python train.py --hidden_size=224 --hidden_act="squared_relu" --router_score="sigmoid" --normalize_top_k=true --balance_bias=false --shared_expert_gate=true --norm_eps=1e-06 --optimizer="soap_variant" --learning_rate=0.00756 --beta2=0.99
Below are experts of layer 8 (counted from 0) of a mixture-of-experts language model. Rows are named router (the router's row for the expert), up (a neuron's input weights, with its number) and show model dimensions 0-223. Each number is 128 + 24 x the weight over its row's rms, rounded and kept within 0 to 255.
Before each expert's rows: "gets" lists some tokens that make up at least twice as much of what it gets as of all text. This comes from a sample of Wikipedia text that the model never trained on. Tokens count by the router's weight.

# expert 201
gets: " of", " the", " by", " to", " in", " as"
router [144 129 161 146 130 127 133 124  98 136 147 148 114 117  56 116  79 131 128 112 118 134 123 153 169 114 112 141  88 146 126 156 156  77 152 152  76 129 120 154  88 126  85 118 105 128  97 131 127 144  88 119 109 133 169  92 115 146 131 137 125 147 143 103 175 114 126 159 144 108 106 135 158 126 130 119 114 107 150 109 160 116 122 136 140 120 111 105 148 143 152 156 108 142 128 163  75 161  87 109 117  97  92 127 146 137 124 150 110 119 143 123 151 142 126 110 114 106 183 140 126 157 145  92 126 139 134 118 119 119 117 107 146 149 122 127 116 162 110  87  90 137 124 102 122 140 145 147 167 121  92 128 112 116 119 129 153  91 175 160 159 166 104 127 136 129 161 108 102 121  72 120 149 133 183 126 168 110 161 117  94 108 169 130  84 145 109 127 135 107 161 164 125 132 159  94 164 132 130 112 147 137 128 154  78 126 134 112 145 107 146  87 126  96 156 170 112  97 100  77 109 118 159 145]
up0 [109 109  81 140 134 119 141 117 114 155 112 132 145 145 117 114 100 131 135  83 111  75 105 110  98 113 146 112 136 127 130 140 119 127 172 130  38  92 107 126 123  99 164 106 138 141 107 158 154  92 144 132 113 126 150 147 135 108 119 131  96 138 103 109 158 128 152 160 101  97 126 115 170 108  89 131  84 160 166 112 133 105 167 134 153 131 106 121 123 139 132 137  98 122 122 105 127  90 139 145 126 121 115 110 115 119 158 101 157 103 110 155 156 121 135 135  88  79 140 100 105 139 172 157 148 147 109 122 138  92 102 146 114 155 173 153 153 110 144  64 130 140 134 156 119  98 121  98  95 147  98 133 118 108 109 141 147 130 147 137 149 138 148 131 152 109 115 122 176 140  83 135 132 133 153 162  89 201 119 152 120 150 135 140 124  88 145 116 148 152 174 155 101 106 131 115 154 180 116 146 149 139 138 198 128 118 135  89 140 152 119 161 114 139 125 137 121 107 134 118 120  87 139 128]
up1 [110 125 151 125 167 159 117 112  89 125 122 122  88 109  89  83 143 118 114 103 144 152  74 176  88  72 127 168 116 143 173 124 162  65 164  60 164 119 148 168 134 159 118 124 121 137  77 129  97  95 102 129 114 111 144 144 141 147 130 125 127 101 149 131 149 164 140 148 139 125 115 141 154 134 147 170 152 153 153 142 154 119 177 135 115 133 123  83 136 125 103 122 109 143 126 145 114 154 100 124  98 107 121 150 128 142 120 124 134 102 142 135 141 127 117 110 125 106 118 144 108  94 157  86 130 130 107 127 114 133 132 111 142 140 133 135 119  99 121 143 111 139 138  97  66 127 114 138 122 107 106 106 191 132 156 157 124 158 139 178 159 109 150 104 166  98 145 123 103 113  99  85 141 112 107 113 155 132 118 115  96 135 131 169 118 146  93 129 130 151 101 129 153 145 146 136  99 149 160 171 110 118 139 159 157 144  83 144  97 136 154 120 130  88 149 117 154  95 125 151 141 136 166 121]
up2 [143  96 109 104 135 116 142 105 147 120 129 100 108 133 150 121  86 124 138 117 107 152 100 112 111 113 127 117  84 117  99 135 135 182 114 166 164 124 122 128 132 132 139  86 103 102 150 148 127 144  88 157 127 108 126 150 100 109 131 130 154 122 103  93 145 129  63 182 156 125 160 155 116 132  67 136 164 124 137 138 150 122 131 101 132 126 118 151 127 177 104 125 136 126 116 116  97 133  96 127 139 161 157 144  96 118 133 119 163 164 104 113 113 110 132  98 129 112 135 111 142  95 146 159 135 154 135 123  94 127 170  82 127 138 150 154 192 108 113 106 122  90 152 166 150 133 115 131 149  98 137 134 150  89 115 129 171 138 172 130 126 116 129 146 145 115 131 155 127 103  95 131 120 164 117 137 172 143 116 136 182 154  87 145 109 151 107 108  93 132 142 124 131 118 122  88 121 116  77 119 156 139 108  71 195 119  99 139 124 153 101 159 149 126 143 114 191 109 107 139 107 127  91 125]
up3 [118 133 105 137 104 147 127 137 123 134 148  89 165 174 137  85 138 157 115 122 137 104  79 120 147 129 125 111 118 113 148 122 135 136 156 142 128 117  95 166 129 105 124 139 181 147 134 166 139 125 111 116 118 110 156 104 152 130 139 101  92 149 134 114 142 156 102  97 152 161 136 126 156 139 169 153 115 128 136 113 138 133 139 120 127 132 146 172 100 148 139  93 117 151  98 155 150 152 146  48 164 118 115 110 139 144 149 158 133  95 134 162 107 156 142  88 145 143  80 132  91 154 134 126 125 101 142 147 169 162 165 119 118  90 100 136 131 133 139  75  90  86 139 154 123 116 113 138 164 132 123  96 149 129 117 155 126 177 159 132 143 140 113  71 140 119 109 103 123 151 181 151  81 135 157 104 113 126 114 123 109 118 138 168 112 165 146 124 134 100  96 107 151 118 120 139 154 173  84 136 153 152 116 153 145 122 105 152 133 107 107 121 175 135 143 114 101 134 169 169 125 169 173 140]
up4 [102 126 128 148 141 130 125 143 122 135 172 141 121 139 162 115 125 124 154  96 165  82 182  96 157 116 193 125 144 144  47 132 140 130 168 141 120 119 130 126  84  85 105  94 142 150 114 151 158 132 132 148 100 118  97  99 120  99  92 137 157 140 140  79 129 108 140 119 126  94 133 138 142 159 144 143 134 106 113 111 114 154 138 152 156 121 151 120  91 120  86 188 166 103 125 115 126 125 163 111 121 116 158 107 138 126 126 131 136  96 146 122 114 148 106  87 100  71 111 102  96  73 142 136 128 149 154 128 134 121 132 119 126  97 139 138 133 109 147 115 144 144  93 154 113  87 101 133 107 125 147 155 167 106 124 157 127 116 144 157 177 133  90 173 108 129 105 111 120 107 106 150 128 117 115 137 153 137  91 127 126 122 135 164 169 122 118 116 144 145 167 104 128 113 134 105  84 138 113 149 167  93 117 158 176 145 152 134 138 152 120 132 138 112 142 163 120 131 115 140 156  97  81 171]
up5 [108 104 139 131 108 136 105 120  85 168 107 171 149  98 114 153  75 134 108 132  72 104 122 105 138 159 139 146 156  93 154 133 150 105 122 141 108  97 101 104 134  94 145 126  96 155 113 105 138 154 114 131 134 162 125 116 151 138 104 151 118 193 129 147 111 156 139 131 111 182 120 125 168 178 150 132  95 150 142 134 118 101  91 141 132 147  51 104 120 199 146 185 130 101 101 106 112 104  81 127 134 136 136 139 126 137  86 124 157 176 106 134 136 166 111 119 148 130 157 158 129 138 151 166 114 130 101 157 135 132 143 112 145 109 148 172 162  84 126 140 126 118 148 182 135 126 113 130 116  85  95 157 122 152 157 148 121 139 131 159 135 142 116 145  99 129 124 137 126 109  83 127 133 126 150 127 158 124 133 147 122 151 160 136 119 147 120 132 138 120 183 129 122 140 158 131 131 154 123 140 154 177 134 123 148 152 171 136 131  97 140 127 156 123 135 138  90 150 122 127  93 108 101 148]
up6 [151 154 126 149 115 124 143 111 118 159 148 159 117 138 133 137 157 151 143 117 149  92 120 130 127 117 148 123 145 132 105 126 138 148 113 103 109 124 104 150 127 156 142 111 147 133 119 111  95 110 167 153 125 140 151 153 121 106 169 163 135 137 112 140 145 141 127 152 130 138 150 134 175 109 137 149 144 121 168  92  70 140 150 130 109 144  97 101 118 142 167 111  99 144 134 129  96 153 114 164 148  94 113 134 112 134 129 160 132 132 120 104 127 102 149 143 129 111 106 105  67 170 159 164 140  97 121 156 124 144 101  48 125 136 110  97 149 117 139 116 117 154  97  93 122 146 130 143 102 119  99 160 129 102  92 162 125 112 128 134 125 142 100 107 101 146  87  89 142 125 107 120  99 152 133 131 116 111 145 165 169 117 130 134 136  96 101 149 124 129 105 150 173 164 141  80 185 108 103 170 134  79  91 176 116 124  94 119 156  95 108 116  39 155 124 128 133 147 177 123 124 123 108  99]
up7 [104 133 107 133 119 103 140 117 133 110 138 125 128 111 170 120 109 120 142  96 102  96 138 124  70 120  99 112 105 117 141 146 154 126 116 150 115 115 157 109  89  94 105 108 186 105 135 136 124 149 122 131 130 149  81 130 160 101 168 150 137 140 140 113 145 111  90 128 151 110  87 115 178 130  78 128 118 117 180 114 124 182 142 122 108 177  97 114 122 104 117 168 116 109  81  97 119 114 107 107 109  96  71 170 109 122 131 147 115 125 118 121 166 112 158 104  97 136 106 117 114 147 147 106 118 116  84  95 162 141  85 148 170 138  93 162 141 135 112 121 139 132 126 107 139 113 120 118 174 156 142 100 116 152 129 133 104 101 111 140 151 127  98  83 170 119 154 100 109 150 112 135 124 158 122 118 129  92 161 147 139 143 120 119 139 122 188 124 136 100 133 121 133 168 139 131 165 111 176 133 164 116 133 141 112 103 145  70 124 138 108 167 101 160 116  81 137 119 129  89 122 141 112 134]
up8 [131 107 108 128 141 118 106 140 148 143 102 147 104  78 112 104 157 114 149 102 111 127 145 111  97 101 144 141  97 107 134 156 195 113 126 123 155  89 125 174 152 120 126 124  76 131  72 122 125 115 105 150 135  77 116 127 127 131 157 108 130 151 115 142 123 110 144 151 111 145 119 115 128 128 154 139 102 147 123 148 151 161 148 146  97 161 147 133 139 122  92 115 142 108 131 138 109 163 109 132 155 144 140 128 123 130 151 164 117 102 114 113 177 166  96 108 157 158 172 132 112 127 181  95 140 111 157 106 157 140 139 139 175 129 141 188 127 133 120 104 135 119 131 114  96  92 158 110 159 158  91 155 131 151 130 160 171 123 135 135 165 106 101 124 124  83 137 110 101 105 132 176 113  92 130 144 102 149 168 152 152 144  95 139  64  87 134 118 138 116 140  83 132 116 119 126 108 127 140 135 119 148 173 131 140 111 128 126 126  85 143 114 173  94 116  63 121 107 149 146 104 166 124 131]
up9 [106 106 126 159 118 118 134 133 104 127 171 161 158 105 151 102  94 120 104 151 107 144 102 123 122 135 132 110  83 146 146 145 118 173 152 149 130 153  95 120 111 157 133  90 134 187 151 149 129 146 102 122  79 158 120 106 121 130 130 139 156 140 117 129  86  89 119 136 135 145 175 122 127 143 107 195 101 139 111 124 100 143 100 108 128 106 125 140 114 105 109  70 133 119 199 156 140 119 109 149 159 127 115 101 159 165 152 116 113 116 113 158 134 112 116 123 152 131 131  87 107  84 120 111 183 115 113 160  98 142 103 108 110 115 122 126 116 116 141 107 118 133 158 169 148 124 148  92 125 127 130 137 116 112 111 125 157 125 137 117 119 143  83 161 163 136 152 132 153 129 149 136 134 118 121  96 134 143 119 164 103 112 158 154  60  98 143  98 131 143 128 131 144 125 121 126  99 124 108 108 118 117 111 117  89 134 121 139 177  96 178 151 150  87 151 165 106 137 164 178 156 179 147 110]
up10 [ 95 134 115 124 156 112 136 108 126 121 124 150  88 102  95 120 146 146 116 145 106 142 132 126  99 132 106 128 155 135 111 130 143 152 148 137 134 180 115 114 110 141 110 187  93 123 114 113 126  98 116 133 171 145 133  97 120 121 139 129 138 138 111 168 102 178 139 132 176 178 121 128 101 172 126 138  85  95 164 169 131 125 117 101 111 126 159 106 119 116 104 135 157 178 109  99 130 125 121 172 114 111 120 123 133 126 153 105 154 136 127 160 166 119 141  87 129 117 142 144  77 160 191 151 142 127 119 108 115 133 120 145 118 141 118 145 100 112  68 112 155 150 144 163 101 175 137 172 132 133  79  98 102  71 109  88 152 120 160 168 169 111 163 107  95 142 123 114 132 123 122 150 145 129 167 127 146 114 139 140 111 127 137 137 158 159 123 102 111 134 131 167 113 130 110 125 175 163 112 147 144 133 114 148 152 128  99 108 147 144 126 151 169 117 135 146 148 144  92 133 103 149 137 192]
up11 [149 115 124 100 132 130 141 156 122 140 160 135 136 128  78 161  99 124 168 124 140 143 138 126 129 124 109 152  68 116 131 128  82  83 139  61 135  92 110 164 115 112 144 111 118 135 177 106 105 104 155 159 113 151 132 130  99 135 151 112 144 180 167 142 118 149 125 132  87 118 126 159 142 132 149 110 131 136 136 161 114 164 117 123 150 157 119 168 151 101 132 174 141  97 139 152 111 146 131 132 110  94  86 152 137 139 173 138 141 125 159  82  87  88 111  98 122 134 130 137 122 135 131 135 159 120 161 125 136 137 130  74 102 141 128 142 117 131 157 163 123 167 117 107 135 140 146 118 110  98 166 136 110 156  84 140 127 121 127  98 144 157 128 155 140 146  94 143 125 156 117 169 144 114 139 109 123 138 157 152 138  85 124 155 167 130 112 153 108 138  99 156 132 172 147  52 126 133 106 129 110 110 126 143 121 112 159 105 147  87 159 120  99 162 102 152 114 139 129  91  63 127 132 157]
up12 [128 137 165 134 148 147 159 132 144 141 152 163 158 126 156 144 148 158 134 126 107 137 107 124 172 141  74 164 122 154 134 161 169 107 126 117 130 129  97 120 159  94 138 121 171 121 131 162 193 107 164 147 179 147 149 131 144 130 135 121 143 141 117 123 166 150  82 120 145  90 116 111 152 139  75 113 134 131 111 118 143 138  97 117  88 130 125 153  98 141 131 112 181  98 129 133 120 125 112 134 130 135 108 178 174 144 119 111 126 118 138 106  94 117 108 138 118 213 121 104 160 157 104 121 137  82 152 113 144 131  88 135 121 128  96  95 127 137 140 127 162  60 136 137 105 150 111 127 161  91 127  69 104 133 116 111 127 149  71 160 100 120 147 125 112 111 107  98 117 139 121 116 117 118 135 158 143 137 104  96 104 153 118 130 142 157  86 127  89 157 123 105 130 164 137 129 135 146  93 141 146 148 174 116 118 126 117 122  98 110 123 119 132 169 132 142 126 130 149 141 185 122 147 131]
up13 [153 113 137 103 116 119 122 160  98 108 115 117 130 107 121 139 127 122 140 141 132 129 117 111 140 116 183 152  84  94 147  93 126  84 157 149 110 130 105 120 135 161 133 132 139  80 114 122  87 149 104 135 159 129 120 108 111 170 100 105 107 178 109 138 140 105 133 118 104  59  77 161  87 135  81 117 133  91 102 116 108 116 162 130  85 143  87 138 128 103 127 115 116 130 129 154  92 175 146 113 149 145 116 101 101 134 141 134 135 138 135 116 126 153 116  80 121  87 144  85 141 163 139 107 151 136 136 122 127 110 138 134 130 175 134 160 133  83 134 105 143 132 125 143 168 111 170 110 133 157  80 125 110 100 165 136 130 124 143  95 124 138 159 136 187 142 153 105 143 132 134 149 110 122 134 116 179 136 127 145  97 133 154 112 112  91 115 129 136 114 142 105 100  88 138  93 121 124 113  49 166 123 138 135 133 132  97 111 100  97 122 119  76 128 127 147 108 113 147  77 102 104 133 104]
up14 [124 114 133 150 128 129 123 120 103 161  66 134 158 117 133 128 115  75 172 127 107 131 119 123 162 125 103 110 122 117 128 132  59 136 172 117 153 147 102 122 135 133 120  53 148 138 133  76 132 142 123 109  99 120 170 137 157 129 125 154 135 122 149 123 106 135 102 114 166 114 138  93 135 118 108 119 127  95 129 111 152 130 153 140 136 165 138  96 140  92 126 103  97 133  96 177 137 145 107 132 159 126 140 130  96 138  96 133 104 120 101  75 172  94 154 101  63 133  98 121 124 132  92 119 129 127 146 132 139 173 148 129 113 150 119 126 113 129 115 132 124  87 139 155 106 162 115 139 136  90 126 122 168  71 132 116 160 114 117 141 131 114  94 137 153 127 122 122 129 111  61 109 169 126 142 141 102 123 164 116  65 112 141 161 175  86 157 159 146 150  91 130 145 131 129 106 117 128 122 143 144 111  81 153 122 156 136 132 131  93 106 123 110 150 117 142  83 116 135 141 147 167 121 152]
up15 [149  92 145 121 147 123 143 105 142  71  79  82 132 134 143 147 109 111 140 145 125 147 105 103 124 135 117 126 125 115 127 135 101 180 129 171  70 129 100 157 108 121 127 147 144 128 161 109 154 131 124 129 114 100 119 112  99 114 140 127 106 154 107 151 141 106 123 121 140 143 133 109 140 111 139 134 168  95 129  87 106 168 133 136 121 158 123 115 159  69 136 128 166 185 126 123 123 134 101 140  95 120 129 121 135 150 119 128 135 221 121 123 154 132 100 135 128 111 136 110  72 122  86 127 125 166 187 102  89 135 131 135 145 181 149 124 117 122 122 124 133 114 107 160 122 132 103 157 150 124 119 169 126 107 152 129 152 150  81 155 132 130 152 153 127 171 172 117 129 107 134 127 103  76 144 103 157 104 148 106 137 123 150 129  99 141  80 113 155 166  61 148 129 143 143 122 153 124 118  95  94 146 138 145 159 118 147 143 107 161 173  89  91 129 111 145 123 129 129 117 122 122 134 154]
up16 [144  83 139 122 150 164 146 109 117 157 136  78 100 151 112 116 156 118 131 119 113 164 174 138 141 163 135 121 103 132 132 149 133 118 135 144 132 110 113 126 117 153 131 107 129 145 118 125 142 132 118 132 148 191 145 118 109 121 107 151 104 122 148 137 151 102 140 139 173 135 129 137 130 166 132 106 149  82 138  95 132 126 152 122 165 114 159 157 122 121  94 175 132 108 177 163 121 132 123 110 145 160 165 128 125 108 117 128 121 171 140 128 120 120 147 141 110  96 162 113 107 137 129  97 166 154 139  74 128 133 128 129 103 130 191 127 126 164 151 136 100 161 116 133 144 130 157 123 161  74 171 167 170 156 156 127 102 118 154 145 139  91 116 125 124 131 131 141 194 141 114 101 166 130 140 111 136 104 144 135 107 126 147 157 152 127 160  88 107 118 134 122 107 110 157  78 159 140 108 152 136 112 151 103 157 189 152  96 129 182 102 132 109  53 111 111 128 151 161 155 142 122 103 141]
up17 [135 118 126 148 134  91 141 139 141 161 152 148 167 104 111 147 133 127  98 145 122 169 160 175 130 153  94 150  97  88 130 134  97 137 162 119 117 136 115 135 157 116 167 114  90 170 165 183 164 142 115 135 108 107 106 168 145 145 143 127 134 134 131 119 128 117  95 182  92 105 127 132 145 148 128 137  93  95 128 155 136 151 142 113 130 136 155 156 112 167 122 136 164 114 159 102 104  79 112 112 170 140 116 139 164 122 111 129 117 151 146 112 148 161 111 135 124  86  69 128 107 141 143 178  96 150  99 131 108 131 141 105 111  91 135 149 139 154 155 137 156 120  94  86 151  99 153 142 138 133 106  94 114 158 160 129 122 157 130 154 154 145 134  98 161 145 157 120 116 144 112 151 111 121 166 160 100 143 143 152 160 142 175 139 105 111 131 154 107 129 179  70 147 150 146 167 119 182 117 159 130 149 143 104 167 124  97 112 100 146 140  97 123 116 130 115 141 144 139  93 153 122 123 135]
up18 [141 127  75 128 136 109  88 157  86 114 119 105 127 110  97 175 156 153 121 112 139 137 143 152 129 131 108 162  99 125 138 130 126  66  77 121  98  84 106 135  81 153 104 124  89 113 119 120 103 124 107 130  71 163 135 144 144  91 128 109 120 156 115 157 151  76 129 121 166 111 106 124 151 164 100 153 124 121 179 126 118 131  89 146 151 182 124 160 117 136 141 127 141  89 161 152 147 123 137 141 119 114 106 144 145 122 111 191 128 127 145 147 109 124 128 112 100 122 110 120  87 130 136 100 128 159 126 154 142 117 150 141 156  91 121  96 124 108 152 142 126  71  88 123 165 117 173 133 163 143 138 112 132 132 132  98 157 116 142 126 122 134 202 126 142 158 136 130 144 132  99 148 171 102 158 140 112 150 106 145 167 108 162 133 172 152 103 123 118 153 145 131 174 137  93 134 106 167 118 133 153 107 133 106 133 130 105  90 120 107  96  86 133 106 117 124 128 128 115 120 119 146 128 144]
up19 [103 171 114  98 112 131 140 131 117 143 140 162 136  78 124 107 127 130  94 122 160 106  89 118 107 119 124 149 120 155  95 167 128  84 108 107 145 117 132 161 112 123 139 159 104  84 153 125 131 133 135 139  86 142 159 142 108 154 186  85 122 126 132 145 133 161 130 105 108 132 100 117 131 130 137 105 133 116 132 129  59 166 104  95 107 148 151 142 142 155  89 117 159 113 126 109 131 162  92 126 149 146 109 150 151  98 138  93 161 118 149 144 164 166 151 150 123 151 122 181  98 127 106 117 138 121 122 137 149 122 103 132  74 123  91 147 118 135 110 111  88 151 105  90 115  85 171 114 117 162 125 119 100 139 120 106 130 150 128 112 116 139 106 100 140 199 154 113  98 112 119 161 144 168 118 128 143 134 153 160  86  90 123 146 127 152 123 127 154 120 173 170 141 127 152 108 138 134 138 146 127  99 163 106 115 111 128 140 151 161  98  88 113 141 122 147 104 111  98 170  93  87 161 129]
up20 [163 149 111 164 159 140 124 177 165 112 148  96 121 136 137  88 143 130 164 135 125 145  80 130 130 126  91 160 103 143 141 112 149 107  97 101 110 148  94 190  93 124  91 129 124 159 159 108 129 129 145 178 103 136 118  93 180 155 141 164 110 139 135 124 120 119 120 111 148 101 111  95 123 146 119  91 172 135 131 112 151  90 154 128 141 154 116 132 175 141 153  90 133 163 100 149  99 143 134 137 124 177  88 134 143 155 130  95 125 140 128 133 110 112 137 149 156 139 112 123 116 155 105 118 141 102 131 102 152 117 166  95  87 124 138 146 164 115  98 136 127 140 128  84 121 149 155 168 135 140 101 126 104 124 127 130 134 103 163 142 157 129 139 126 135 100 180 151 108  94 107  85 159 148 157 107 149 138 144 136 119  82 101 111 137  98 129 120  98 180 118 124  84 129 165 121 115 144 140 119 141  82 164 118 139 119 128 122 118 159 143 149 142 131  97 176 114 186 151 147 110 154 119 150]
up21 [110 114 145 144 127 107 124 127 112 163 106 143 131 123 131 148 106 161 159  94 129 121 136 139 187  93 129 155 143 125 176 129 163 118 181 207 107 134 123 122 149  93 136 122 124 127 119 104 133 145 125 174 144 153 114  97 120 141 156 145 137 142 131 107 166  50 104 153 113 119 138 132  95 114 139 191 174 174 102 103 134 132 141 122 129 132 144 144  98 182 132 112 124 144 102  91 124 105 136 112 123 121  89 138 114 117 136 120 138 119 101 143 128 138 139  97 137 112 148  96 129 151 132 107 131 138  98 106  93 151 130 142 196 139 173 118 134 151  91 135 124 111 146 136  87 122 152 145 135  79 125 118 115 127 167 144 125 105 157 122 137 157 122 126 128 134 113  78 127 136 159 128 117 124  88 103 144 143 132 139 140 136 117 147 119 127 136 116 145 158  99  80 116 105 124 115 117 159 134 137 110 179 151 136 110 155 133 121 101 182 163  96  85 170 158 113 126 139 163 151  91 154 171 109]
up22 [ 87 165 155 111 155 145 109 105 158 129 154  93 139 159 127 140 141 119 134 154 103 127 128 127 156  96 130 133 145 130 165 154 104 128 133 134 156 119 138 162  79 143 130  97 125 141 161 130 143 158 133 104 106 178 179 137 105 125 146 124  97 134 107 164 102 130 141  61 135  95 143 129 156 134 121 136 101 112 178 122 122 142  82 143 145 147 123 116 170 156 141 102 178 122 124 142 140 118 111 141 109 105 152 146 141 100  84 161 136 122 154 176  83 118  94 131  92  93 149 103 141 137 124 120 152 116 135 120 147 121 137 101 108 129 114 128 162 130 124 161  99  99  98  74 123 110 126 135 124 145 118 153 130  98 135 136 122 132 101 115 146 134 115  74  97 135 170  81 166 154 118 161 132 140 122 131 100 118 144  84 119  91 120 160 150 135  82 104 107 110 100 139 192 143 148 139 136  86 128 134  92 120 103 127 128 125  73 126 150 100 114 168 149 125 148 101 131 132 148  95  84  98 122 125]
up23 [166 123 162 147 126 133 134  80 123 124 167 107 122 111 155 135 154 130 138 132 176 102 135 125 124  88 175 130 100 112 115  91 118 147 114  74 169  98 115 105 114 133  99 124  93 148 126 154 125 115 117 102 149 150 133 123 129 141 170 171 149 143 151 174 112 142 165  94 149 121 135 125 128 125 109 130 125 136 128 137 129 167 145 130 164 154 152 120 151 116 112 110 141 153  94  86  78 107 105 139 123 103 133 112 111 165 128 147 143 173 134 113 107 115 117 170 141 154 150  87 120 147 103 109 147 129 120 127  87 169 121 118 121 163 133 135 118 133 130 138 132 103 100  76 101 129 151 123 134 136  95 136 100 139 142 109 136 134  97 138 129  85 115 117 106  91 144  77 151 109 107 116 123 176 136 150 125 154 170 108  97 133 130 108 115 127 115 173  87 109 113 123  97 128 131 101  96 132 134 129 129 133 116 154 109 117 157 126 183 141 137 140  89 101  87 119 150 185 193 171 105 130 159 184]
up24 [119 137 123 112 176 140 138 112 109 135 113 150 120 132 125 132 130 141 148  99  71 167 132 152 104 113 113 121 112 142 104 139 122 104 148 127 140  99 138 145 132  93 156  67 125 101 102 159  84 178 128 131  98 124  80 154 118 149 130 119 136 162 151 138 110  93 134 106 148 129  84 159 118 154 101 133 189 183 131 125  93 149 124 120 126 133 105 160 180 153 144 118 139 134 120 117 172 133 122 166 121 169 125 113 157 154 133 130 144  99 140 128 103 111 165 162 167 156 140 116 138 117 132 126 129 181 122 126 142  95  88 165 147 161 117 135 130 108  86 148 143 148 145 154 139 132 114 128 144 131 115 170  93 148 139 114  93 170 138 167 140 109 119 137 159 130 156  93 104 140 134 127 140 121 141 151 154 134 165 156 150 123  95 115 128 134  80 104 139 147 160 141 150 175 152 104 159 175 151 119 171 141  90 156 129 139  98 167 142  99 116  96  94 152 146 148 166 120 150 111 124 101 131 133]
up25 [125 124  72 145 120 122 135 119 136 161 123 112 176 175 117 119 119 137 198 144 128 129 144 119 129 122 131 129 140 125 116 146 105  49 188 140 128 101  97 174 115  73 137  85 138  86 134 149 139 108  95  82  98 136 142 128 129 101 123 104 133 155 124 141 152 127 176 117 136 115  90 140 127 157 125  95 123 120  87 117 111 107 150 103 117 131 109 102 145 103  87 126 131 115 127 194 151 114 104  87 163 119 115 123 105 113 109 117  94 113 152  96 127  94 116 117 105 160 113 103 165 109 151 114 128 143 157 148 125 103 124 144 135 131 162 137 142 101 164 119 103  95 106  90 132 140 129 121 147 125 144 132 115 111 126 118 150 114 123 138 154 162 123  68 114 161 122  99 108 100 116 125 109 125 173 159  96 102 157 128  83 129 143 134 150  96 110 135 121  90 120 115 131 140 119  99 166 135 115 110 128 142 137 147 120 173 159 151  92 138 126  92 103 120 129 147 144 141 101  77  78 152 128 134]
up26 [153 159 136 117 150 108 150 135 149 116 148 131 114 125 154 158  96 115 109 136 122 140  80 131 138 159 139 126 134  97 160 128 135 131  97 145 143 133 117 165 152 105 131 116 123 174 128 159  90 126  97 148 115 118 115 126 133 154 145 116 139 163 116 119 115  89 136 144 134  85 143 158 132 123 118 119  54  76 123 113 149 160 150 160 133 109 127 101  91 156 115  99 122 150 140  98 146 130 109  61 105 141 115 111 156 116  94 116 111 109  88 130 118  82 184 141  94  77 177 112 112 116 160 148 142 119 131 120 123 154 119  92 120  75 123 131 109 185 125 158 143 153 126 116 141 161 136 138 149 135 140 125 107 100 164 129 146  94 139 167 124 173 125 115 140  90 129 120  90 144 108 104 155 108 134 152 146 130 122 153 111 148 142 107 101 136  95 118  96 168 137 110  88 125 101 116 105 165 165 121  94 141 129 127 101 122 130 123 177 129 141 124 154 126 160 144  92  85 150  87 100 140 174 123]
up27 [136  80 130 127 101 149 162 141 138  92 121 155 109 192 109 138 121 145 123  94 186 124  76 135 145 110 136 140  94 122  97 115 107 121 100 134 115 123 110 137 122  77  89 174 121 148 119 125 134 140 138 153  84 177 146 141 149  78 149 115 135 125 151 131 128  87 114 142 104 153 109 106 155 136 129 155 146 131 124 125 128  96 169 160 127 108 131 102 146 131 133 153  73 100 117 113 136 148 122 134 144 123 118 130 129 138 110 141 119  93 186 115 111 131 134  89 125 114 117 134 120 146  98 152  63 101 112 145  76 125 101 137 141 107 113 130 140 142 122 126 102 164 139  93 139 178 132 166 163 119 132 133 108 145 160 172 134 121  60 125 126 129 167 123 127 141 137 122 129 106  73 136 134 103 117 132 149 151 115 161 164 102 103  95 139 138 151  67 123 110  89 123 159 158 113 172 127 128 135 102 108 123 123 104  77 132 167  91 114 123 110 136 113 139 133 149 134 133 136 117 150  99 115 157]
up28 [137 153 141 168 140 110 117 146 108 160  95 169  72 121 136 102 125 105 114 146 162 128 123 134 131 142 104 120  86 109 107 121 137  87 114 119 189 136 133 130 130 107  83 128 131 102 121 184 131 163 110 143  97 105 152 118 140 129 115 148 131 119 103 141 125 115 110 108 117 155  86 182 168 113 101 126 107 109 168 118 135 102 100 135 131 134  98 141 145 148 124 132  87 108  96 151 147 117 108 123  42 138 142 125 137 162 159 118 144 113  98 140 116 126 131  80 101 113 144 141 114 104 109 117 116 126 150 131 104 118 152  86 111 100 125 101 126 137 131 147 118 130 105 113 120 137  70 143 134 195 131  93 117 120 157 149 147 106 161 167 145 132 145 147 130 103 124 102  88 129 146 105 158  96 130 130 139 107 137 128  46 109 123 125 123 116 102  74 114  96 131 158 143 160 133 146 154 138 176 117 168  98 124 136  94 144  97 127 137 139 106 132 137 132 175 120 168 119 128 104 119  98 147 127]
up29 [150 104 101 156 132 130  79  94 128 112 111 102 187 145 153 149 157 127 117 158 143 134 108 141 105 134 131 163  90 131 131 108 140 152 124 106 114 119  76 110 150 124 181 150 131  89 114 121 143 101 113 115 184 114 132 126 142 160 130 134 119 172  96 135 149 126 124 143 103 164 130 122 160 162 122 142 130 138 123 136 124  93  91 152 158  99  77 117 128 176  97 125  59 135 168 121 170 108 113 146 142 131  81 116 197 102 135 114 127 111 120 152 117  81 137 116 121 136 114 155 130 130 126 170 100 146 133 122 153 161  97 100 122 160 132 117 103 113  94 117 137 118 132  94 122  98 135 133 142 143 129 141 120 133 107 141 138 103 108 130 157 153 128 134 156 141 170 126 124  98 162 121 159 137 160 135 169 113 130 117  70 145 149 135 155 160  79 154 124  88  96 122 120 143 149 158 144  92 136 131 137 135 175 133 119 111 124  83 138 126 111 138 165 135 100 147 151 156  91 128 154  95 166 138]
up30 [149 122 142  76 183 125 161 129 128 114 132 116 115  75 123  79 111 127  90 128  98 136 112 127 128 103 137 132 124 132  94 115 159  90 162 139 139 115 149 119 153 115 135 155 129 132 167 143 133 156  92 120 123 184 135  78  84 143 126 131 128 130 119 128 134 101 151 148 111 144 121 120 102 154 128 149  66 135 116 130 155 122 129 111 173 137 124  87 113 120 111 113  70 121 183 145 122 116  68  90 127 125 116 127 154 147 152 146 143 159 196 108 133 165 144  91 170  80 159 116 131  97 129 172 142 142 143 118 139  87 153 100 135 151  94 108 103  94 110 144 140 140 134 139 141 138 114 141 193 123  99 120 153 121 140 149 157 150 120 116 127 142 142 142 108 138 159 140 161 134 126 108 121 131 144 129 128 165 130 140 152 116 171 172 148 119 162 121 125 118 147 151 110 137 141 146 137 132 170 152 121 101 113 134 138 100 122 115 110  71 169 119 144 179 168 143 154  95 132 123 127 141 117 125]